From a checkpoint of a small mixture-of-experts model trained on Wikipedia.
Size: 12 layers, width 128, vocabulary 6492.
Experts: 48 experts in each of 12 layers, a sigmoid router.
Training: a variant of SOAP for the experts, 220M tokens.
Below are experts of layer 8 (counted from 0) of a mixture-of-experts language model. Rows are named router (the router's row for the expert), up (a neuron's input weights, with its number) and show model dimensions 64-127. Each number is 50 + 10 x the weight over its row's rms, rounded and kept within 0 to 99.
Before each expert's rows: a language model's description of what the expert responds to; "comes after" lists some tokens at least twice as common just before its tokens as in all text. This comes from a sample of Wikipedia text that the model never trained on. Tokens count by the router's weight.

# expert 31
It responds to: Pipe separators inside wiki tables, especially election results and squad lists, plus semicolons in result sequences and verbs like were, defeated.
comes after: " |\n", ")", "0", "3", "4", "5"
router:46 38 33 69 50 56 66 54 46 45 32 55 41 60 46 52 47 38 54 47 43 67 53 45 67 54 67 76 45 52 57 42 47 55 44 52 57 65 48 43 51 46 43 37 70 63 34 40 50 60 53 59 52 46 46 62 43 44 42 61 65 51 64 59
up0:63 48 32 42 75 54 57 71 66 34 55 53 66 57 35 44 57 64 53 44 38 52 57 48 40 48 43 60 45 55 59 41 64 44 66 42 54 44 35 59 67 49 55 63 58 40 53 40 52 66 50 39 52 53 45 56 54 56 44 48 42 37 61 58
up1:56 63 55 42 40 48 48 58 37 45 55 49 58 46 41 55 42 34 44 42 49 40 54 40 49 40 46 56 70 54 59 42 45 51 60 73 54 65 32 41 47 37 39 46 57 54 48 49 41 50 53 47 61 56 38 43 69 52 52 56 52 27 49 48
up2:43 22 33 64 47 44 46 49 41 49 41 61 41 33 40 67 39 49 51 46 42 52 51 50 53 49 53 49 50 35 62 35 62 52 39 49 67 43 65 46 66 50 43 55 60 67 45 54 39 39 49 55 47 65 42 30 24 59 59 41 58 55 53 60
up3:34 45 29 37 59 54 62 51 56 56 45 51 42 47 39 50 61 60 39 49 57 52 56 38 49 52 53 55 34 42 46 41 58 58 41 55 64 59 34 33 56 52 49 50 49 38 50 49 56 45 56 46 48 51 48 57 45 49 41 59 54 43 54 60
up4:71 56 60 40 45 77 45 35 37 44 67 45 46 49 57 55 36 42 57 45 48 56 42 55 56 47 44 68 55 51 59 60 33 52 40 44 61 52 63 46 46 53 64 44 46 52 43 45 49 42 22 66 54 57 43 36 42 42 44 47 28 46 50 57
up5:50 39 37 52 36 73 58 70 58 40 40 43 48 51 35 42 37 34 44 45 40 53 63 42 64 41 50 50 52 57 34 40 50 58 50 41 56 51 66 44 60 34 51 57 50 47 59 57 48 68 74 63 52 49 43 59 46 39 47 65 36 49 38 45
up6:60 41 43 88 32 43 39 61 46 43 34 72 42 64 37 57 51 58 50 64 50 34 41 41 61 51 50 65 31 45 58 33 44 61 50 50 56 43 43 28 44 46 57 46 44 46 40 55 52 53 74 59 46 62 51 59 44 46 50 51 39 45 37 46
up7:73 34 61 41 36 82 43 59 56 48 44 48 76 55 58 47 62 46 33 37 47 41 54 51 43 62 48 72 52 41 51 40 48 52 46 43 50 60 42 50 62 42 57 34 46 34 59 48 41 50 44 39 47 43 58 47 45 63 57 58 56 48 61 50
up8:56 57 63 48 58 37 54 45 40 61 64 47 52 66 45 67 41 45 39 56 40 34 39 47 70 47 50 68 45 61 56 70 50 45 59 29 46 58 63 61 64 77 51 37 50 54 57 48 41 40 40 66 42 52 59 51 58 64 57 42 64 48 62 60
up9:62 36 52 51 49 54 62 46 42 40 61 58 50 36 55 25 49 51 43 45 62 62 49 63 38 52 49 60 44 43 58 57 41 72 55 51 34 44 30 36 40 43 37 66 46 28 56 43 53 62 44 66 63 73 52 45 46 35 56 52 53 48 49 61
up10:56 42 52 44 50 65 32 54 42 50 51 53 52 66 69 52 61 51 51 47 49 47 38 59 45 57 50 61 52 59 48 46 68 53 55 42 53 39 60 51 56 47 33 63 48 43 49 25 39 62 37 63 57 43 41 58 50 38 57 46 61 35 40 64
up11:56 47 34 42 64 61 39 48 49 53 54 65 54 42 47 52 51 36 48 31 42 43 53 45 73 56 31 60 45 57 67 20 46 57 63 56 57 62 26 50 45 24 57 49 68 65 57 44 49 46 57 48 60 40 49 55 40 48 46 48 47 64 53 48
up12:44 47 57 44 52 44 44 55 69 50 45 57 61 54 38 46 57 28 56 45 51 34 55 47 55 63 40 33 49 50 57 65 60 44 54 50 60 47 29 87 54 38 48 48 48 52 56 30 55 50 54 37 29 48 48 66 56 46 45 42 70 38 29 55
up13:58 36 42 46 42 58 49 52 30 38 40 50 44 67 62 43 40 40 33 42 39 43 61 54 40 52 65 43 37 37 46 48 34 44 59 58 53 45 64 19 60 59 36 45 60 54 42 51 58 59 41 41 57 34 55 54 45 26 35 47 52 62 52 60
up14:53 48 65 39 51 57 55 52 59 35 44 60 48 39 51 48 48 43 57 50 48 59 50 46 54 63 44 59 64 55 50 49 56 50 43 68 53 45 51 41 53 47 58 51 62 40 49 54 43 66 57 48 59 29 41 48 50 52 51 54 59 43 67 55

# expert 4
It responds to: Line-initial dashes, bullets and pipes opening infobox or list lines after a line break, as in "- Language:", "- • Total:".
comes after: "\n", " |\n", ")\n", ".\n\n", ".\n", ";\n"
router:34 48 48 63 36 58 56 60 53 44 48 66 32 58 44 54 40 38 60 53 57 47 49 60 54 36 39 61 39 63 58 54 43 54 45 40 66 48 40 49 42 47 30 35 44 59 55 44 68 49 58 59 51 22 39 41 52 65 61 51 72 36 50 40
up0:31 55 31 46 53 61 54 63 63 55 48 37 38 68 44 34 38 51 42 52 45 51 60 50 51 41 27 48 65 52 31 55 45 35 36 55 66 42 50 30 43 49 43 53 62 49 41 55 41 41 46 52 55 59 44 46 46 63 51 45 60 23 71 33
up1:46 44 49 42 46 47 79 51 43 42 65 29 53 57 46 45 59 58 59 54 58 54 44 56 54 50 45 56 55 46 37 42 50 56 68 54 58 53 58 42 24 50 49 33 31 60 40 46 56 66 60 45 44 59 42 64 38 53 50 51 52 50 60 26
up2:54 44 53 43 46 60 55 58 56 42 39 60 60 64 48 37 77 35 51 43 48 56 61 61 50 54 57 58 37 60 54 51 42 40 33 48 54 60 32 55 46 43 68 44 49 64 54 27 54 61 55 63 54 55 48 53 67 53 51 35 55 26 58 61
up3:45 63 54 51 42 62 50 50 48 57 51 55 54 53 68 57 54 40 59 41 45 62 50 53 43 37 49 75 40 48 56 39 58 66 33 63 62 47 41 53 33 44 60 36 54 65 52 33 44 42 47 52 72 26 51 38 34 61 54 57 53 36 30 57
up4:51 43 48 44 41 48 52 52 54 72 47 60 54 57 41 40 29 45 29 47 54 48 40 49 50 30 45 74 55 60 76 51 31 54 49 44 48 53 42 63 51 42 32 43 52 60 70 51 58 47 43 48 57 42 40 42 32 61 39 62 48 51 54 39
up5:64 62 66 63 32 48 78 43 70 47 59 50 51 47 65 54 33 52 42 39 35 24 48 40 59 53 36 66 51 46 47 53 32 43 44 50 34 32 48 54 53 28 52 52 49 72 43 42 49 65 47 43 61 51 39 63 49 40 43 43 61 43 38 43
up6:49 40 34 55 55 32 50 37 57 57 38 46 59 71 50 65 46 56 43 29 58 57 37 58 53 58 53 59 36 52 49 61 33 45 48 46 42 52 35 46 47 58 54 50 61 68 60 38 53 61 45 46 48 57 30 54 47 49 49 48 36 43 53 33
up7:42 39 52 60 44 51 39 69 61 43 51 41 43 55 43 38 53 47 50 40 64 55 49 62 46 47 45 43 44 46 59 51 29 57 56 48 25 42 55 44 46 46 35 49 70 66 45 64 59 70 46 67 50 48 48 39 48 47 49 66 50 53 70 44
up8:52 54 40 50 44 52 31 45 58 64 47 52 28 53 44 74 38 41 41 49 60 66 56 56 62 68 30 38 41 56 48 43 49 62 59 45 52 48 45 38 51 57 50 41 48 58 51 39 43 48 49 48 48 49 38 45 46 70 73 59 48 29 59 44
up9:47 52 67 66 52 54 51 59 48 49 57 54 28 42 48 59 39 39 59 51 41 40 42 43 48 44 43 51 41 60 52 44 42 52 44 45 67 43 47 48 57 48 53 45 62 73 58 69 35 55 52 56 54 36 33 66 63 65 57 51 57 58 49 59
up10:40 50 29 50 35 57 39 66 52 48 40 60 53 58 53 39 37 76 45 37 29 67 54 54 59 47 43 35 59 46 41 47 48 42 49 58 63 40 35 44 38 59 55 40 49 63 41 39 65 54 79 45 49 55 49 41 34 37 41 54 48 57 56 51
up11:49 41 62 59 41 53 67 58 33 38 45 39 43 57 23 42 49 50 42 40 47 47 44 37 42 61 46 57 40 59 34 47 52 50 55 56 53 68 55 62 39 47 41 49 72 46 55 50 62 62 50 41 55 43 45 46 40 54 48 30 25 41 56 51
up12:41 22 43 67 50 67 59 51 39 56 47 39 43 43 58 59 46 42 67 52 44 46 61 61 47 30 47 53 42 61 27 49 41 57 40 44 55 47 50 54 47 45 49 33 49 49 58 65 40 41 28 60 46 47 56 48 46 43 41 35 63 49 59 48
up13:50 51 32 61 52 57 38 46 43 34 48 56 57 50 36 58 38 49 49 59 63 56 36 37 60 52 45 35 62 47 42 42 49 48 49 70 45 47 45 40 35 40 45 61 40 57 47 64 41 60 34 46 61 47 58 55 50 60 51 53 63 47 72 46
up14:54 43 58 47 57 49 58 57 66 52 54 49 50 46 53 62 49 40 45 34 49 48 64 49 43 38 52 35 63 45 42 54 59 40 60 67 43 41 46 44 44 69 57 57 39 60 50 42 45 52 58 60 51 53 40 45 39 47 61 51 70 51 47 51

# expert 21
It responds to: Punctuation joining or opening items, such as hyphens in self-awareness, en dashes in 1988–89, opening parentheses and quotes, and == heading markers.
comes after: ".\n\n", " |\n\n", "\n\n", "6", "8", "5"
router:54 29 32 50 60 58 53 52 49 32 46 63 42 48 42 42 35 53 57 43 50 60 46 62 56 45 45 64 32 55 54 65 51 67 37 37 55 38 45 51 47 57 38 43 55 52 53 28 44 53 58 65 50 46 35 55 48 46 54 54 43 40 42 52
up0:61 61 61 47 38 77 50 45 34 47 46 41 61 36 46 45 41 53 41 35 64 43 60 53 43 52 44 69 39 54 61 42 37 44 48 47 44 47 47 36 33 51 66 58 49 59 39 42 42 59 62 73 33 56 35 54 58 54 50 46 50 60 68 42
up1:52 61 28 68 51 48 57 56 32 38 52 52 38 46 62 53 54 53 43 50 34 55 59 64 60 38 69 49 49 52 58 55 54 59 58 48 70 65 52 44 52 64 44 50 54 52 51 56 40 35 42 74 50 60 52 51 58 47 45 66 55 54 48 63
up2:69 40 38 51 55 60 56 46 53 43 44 52 57 39 71 51 70 70 60 40 44 54 59 45 53 41 58 49 53 59 59 44 46 36 51 31 67 53 57 48 58 48 63 52 66 36 40 53 38 57 39 48 55 58 26 47 62 46 68 63 54 42 51 47
up3:61 44 56 39 52 46 51 38 58 42 44 67 54 38 60 24 46 46 51 43 46 58 42 60 56 43 52 38 34 57 66 52 51 39 59 36 74 59 36 54 46 65 62 47 46 51 53 35 50 55 66 35 53 67 29 40 64 42 57 36 54 40 48 34
up4:47 41 56 61 47 46 64 53 77 29 50 58 43 32 72 45 46 44 30 66 46 48 52 36 52 50 46 52 51 53 53 47 38 57 44 47 51 45 39 46 42 44 37 53 76 51 39 58 44 50 51 51 37 64 37 42 44 65 44 56 44 44 51 59
up5:64 60 52 44 51 45 38 39 40 54 42 62 50 61 28 49 48 54 58 50 55 39 50 40 50 65 70 45 29 58 51 68 37 43 44 41 49 65 51 64 45 65 45 39 51 60 28 57 47 47 45 51 47 56 47 49 42 69 59 70 52 38 40 46
up6:39 48 38 50 32 41 63 58 55 59 56 40 52 53 38 40 59 50 53 39 65 60 46 42 59 46 48 53 34 44 40 48 46 73 44 68 69 38 67 55 36 44 41 46 65 41 33 37 48 39 49 59 46 60 46 70 45 63 58 25 53 60 46 53
up7:27 28 57 36 46 38 46 58 56 50 50 45 55 77 23 67 46 44 31 45 54 53 69 54 45 45 38 56 75 51 48 56 42 59 35 68 51 49 58 47 54 52 42 51 48 44 43 53 42 53 53 64 56 31 26 38 51 47 54 56 68 54 59 58
up8:37 52 31 29 61 59 37 40 56 60 50 48 60 55 65 54 52 50 71 25 40 61 46 40 56 34 58 49 45 40 41 50 47 42 47 58 46 54 64 55 53 42 40 53 60 42 31 38 60 63 57 57 36 46 48 58 47 52 47 50 46 53 56 55
up9:34 41 33 53 52 61 42 69 55 42 65 44 57 53 57 57 49 55 55 56 37 43 42 57 37 47 48 60 54 51 54 30 45 58 60 56 52 55 48 30 60 40 39 61 66 55 48 56 32 44 50 78 60 45 31 47 46 59 57 64 53 27 45 35
up10:54 51 49 59 46 49 56 47 49 58 37 51 59 54 39 62 47 43 48 29 30 48 43 52 54 51 31 46 43 50 42 47 54 59 34 41 26 73 40 57 28 50 51 52 34 80 45 41 38 66 44 62 47 45 39 60 57 53 66 57 46 52 56 69
up11:47 72 54 55 50 58 55 32 28 49 44 49 53 32 64 33 44 62 58 42 54 53 40 54 55 52 44 47 53 50 55 44 59 47 55 50 52 59 54 44 77 58 36 49 53 46 45 57 45 60 51 53 60 56 45 58 48 54 49 25 64 61 53 61
up12:66 38 50 32 37 49 54 67 51 62 43 49 34 58 53 61 44 62 57 52 53 51 52 57 71 59 44 64 48 47 55 53 61 56 44 32 51 60 62 26 41 54 54 54 46 61 39 40 40 66 58 45 47 39 45 31 40 52 58 50 56 62 41 37
up13:63 33 45 52 57 55 52 41 58 46 38 42 39 47 66 45 51 28 56 47 62 56 43 50 79 50 58 46 26 19 50 45 50 65 48 49 54 49 46 53 31 58 30 46 62 45 51 55 58 62 45 59 62 40 65 55 44 52 45 43 48 68 45 30
up14:44 53 17 43 45 49 51 65 54 40 46 42 50 42 58 49 50 36 57 61 43 58 40 45 45 53 44 44 46 52 43 70 46 47 30 50 69 31 63 44 44 61 56 37 45 73 62 32 46 46 46 61 37 53 60 61 40 52 53 45 66 49 47 40